config.toml
n_experts = 96
experts_per_token = 8
d_expert = 32
routed_scale = 2.5
balance_loss = 0.000381
shared_expert_gate = true
rope_fraction = 1.0
qk_norm = false
attn_scale = 0.177
parallel_block = false
init_std_qkv = 0.0368
grad_clip = 1.0
decay_shape = "pow"
steps = 3989
Below are experts of layer 2 (counted from 0) of a mixture-of-experts language model. Rows are named router (the router's row for the expert) and show model dimensions 48-95. Each number is 50 + 12 x the weight over its row's rms, rounded and kept within 0 to 99.
Before each expert's rows: "comes before" lists some tokens at least twice as common just after its tokens as in all text. This comes from a sample of Wikipedia text that the model never trained on. Tokens count by the router's weight.

# expert 28
comes before: " the", " and", " a", " which", " he", " c"
router:59 53 52 31 62 59 34 52 71 49 45 37 34 51 59 36 32 46 52 54 53 63 40 60 39 61 71 64 44 46 55 65 45 25 68 41 54 27 52 54 50 60 68 73 42 48 45 55

# expert 83
comes before: " the", " a", " by", " to", " his", " in"
router:49 46 63 29 36 61 47 57 69 48 53 53 35 21 49 40 32 55 40 69 57 53 66 38 52 48 69 63 41 37 38 57 53 36 56 81 50 29 75 62 25 48 45 55 32 34 51 46

# expert 91
comes before: "7", "8", "6", "5", "9", "2"
router:56 58 56 38 65 54 36 45 61 62 47 40 31 62 44 57 18 37 41 72 61 39 46 46 43 27 60 33 47 63 36 59 62 40 46 57 66 51 41 54 38 52 41 44 48 47 52 36

# expert 70
comes before: " ", ":", " \"", " D", " M", " C"
router:48 45 62 24 73 49 50 59 56 57 37 37 46 52 47 57 20 37 52 59 49 50 51 51 50 38 54 48 31 48 27 39 34 34 34 63 31 41 71 49 36 57 58 47 46 71 45 33

# expert 44
comes before: " |", ".", ",", ")", "0", "8"
router:43 62 55 47 48 37 50 60 46 45 48 48 24 55 60 59 28 39 46 69 48 50 48 33 39 43 68 44 41 48 45 38 35 40 38 63 43 31 41 37 26 56 35 63 65 44 59 29

# expert 72
comes before: " |", " ", "|", ";", "3", "–"
router:65 37 68 46 57 62 55 59 56 43 47 50 42 30 46 42 26 53 30 73 44 43 61 70 41 54 60 38 36 58 45 56 52 33 66 59 43 53 51 64 13 57 44 62 39 27 44 48

# expert 63
comes before: "1", "9", "2", "0", "-", "8"
router:53 50 53 40 63 65 67 70 64 61 46 52 23 43 67 25 39 34 38 61 67 49 59 53 45 48 48 63 29 43 39 50 51 26 50 47 55 29 50 42 30 66 52 57 53 51 55 49

# expert 16
comes before: " ", "2", "1", "0", "3", "5"
router:69 42 54 20 66 52 47 69 56 34 50 45 19 39 32 36 32 55 49 59 41 45 53 50 47 38 61 42 25 52 33 34 54 38 48 52 59 34 61 51 21 51 55 66 50 35 46 44

# expert 38
comes before: "0", "5", "6", "4", "9", "3"
router:59 27 52 35 56 30 48 51 69 66 41 51 46 62 45 40 16 48 52 76 64 59 28 66 45 56 43 63 44 47 21 43 52 31 44 39 39 49 55 58 40 56 62 47 48 67 36 45

# expert 73
comes before: "\n", "-", " the", " The", " and", " In"
router:69 57 52 54 51 54 43 48 53 57 28 43 32 51 56 57 33 68 51 60 62 61 45 54 24 55 58 25 54 47 23 55 35 37 47 48 66 37 54 65 48 63 59 61 47 56 57 45

# expert 54
comes before: " |", "0", ".", "–", "5", "6"
router:41 33 55 33 72 46 50 76 75 61 40 67 67 53 55 40 32 54 59 83 66 56 48 69 46 36 67 53 46 69 36 44 50 36 54 63 42 47 60 47 18 59 62 60 36 51 51 33

# expert 52
comes before: "\n", " ", " The", " In", " He", " It"
router:61 54 62 38 49 37 38 59 53 44 38 49 36 54 50 35 31 66 48 65 75 46 58 52 21 53 56 41 21 27 46 35 33 36 33 42 41 23 52 59 37 60 43 37 57 49 48 31

# expert 49
comes before: "1", "2", "0", "9", "8", " to"
router:56 62 56 32 50 55 53 54 69 57 48 63 35 65 45 35 36 32 37 79 47 69 51 71 44 36 60 63 42 50 43 49 29 24 71 52 57 46 37 57 31 54 56 72 53 62 38 63

# expert 56
comes before: " ", "\n", "-", "|", " —", " M"
router:58 47 50 42 60 69 33 63 63 54 53 47 25 42 25 29 39 59 66 54 71 41 55 43 30 53 66 56 51 41 54 39 47 33 55 67 42 37 46 50 34 52 58 66 33 60 52 48

# expert 77
comes before: "1", "2", "0", " |", "9", "3"
router:51 40 47 44 70 46 81 61 66 57 44 47 41 50 45 32 41 48 44 76 67 61 67 62 58 54 68 50 23 76 34 47 59 50 60 39 41 21 33 65 45 42 66 60 22 53 46 46

# expert 93
comes before: " ", "0", " cent", "an", "ian", "th"
router:54 50 49 31 71 52 45 65 61 48 36 36 48 37 29 42 11 43 58 69 72 53 38 68 42 42 51 50 36 62 47 47 47 31 42 61 56 18 62 47 29 45 50 54 27 60 60 35

# expert 13
comes before: " ", "1", "2", "3", "4", " D"
router:42 41 53 25 75 39 57 41 59 56 44 55 39 42 43 59 24 63 68 66 55 57 52 54 49 30 69 52 38 62 22 43 48 43 45 65 34 43 45 62 32 53 52 43 33 48 39 32

# expert 67
comes before: "-", "|", "\n", "|---|---|---|---", "The", "="
router:36 52 68 31 45 54 41 47 53 62 64 42 33 53 38 53 31 21 56 54 59 60 44 49 43 41 54 39 39 59 42 61 40 21 54 63 30 43 51 47 33 50 50 79 30 30 66 46

# expert 62
comes before: "9", "0", "8", "7", "5", "6"
router:51 41 40 35 59 65 51 66 78 60 50 52 25 52 44 50 27 29 35 56 53 47 53 65 50 43 53 61 36 62 45 31 43 35 56 41 40 41 47 62 55 76 51 57 31 57 59 30

# expert 61
comes before: "-", "\n", " The", "==", "===", "The"
router:55 25 62 48 66 64 61 58 51 41 44 47 30 33 51 51 31 21 53 60 53 53 49 54 22 35 46 31 43 61 20 36 43 22 57 53 29 32 58 57 47 60 26 68 32 51 53 27

# expert 76
comes before: " |", "|", ",", " (", ";", ":"
router:55 42 48 44 75 50 57 65 62 33 42 51 34 48 71 35 26 55 53 52 58 58 58 53 25 43 52 42 10 39 39 42 41 44 52 67 54 29 70 38 27 59 38 70 47 54 36 40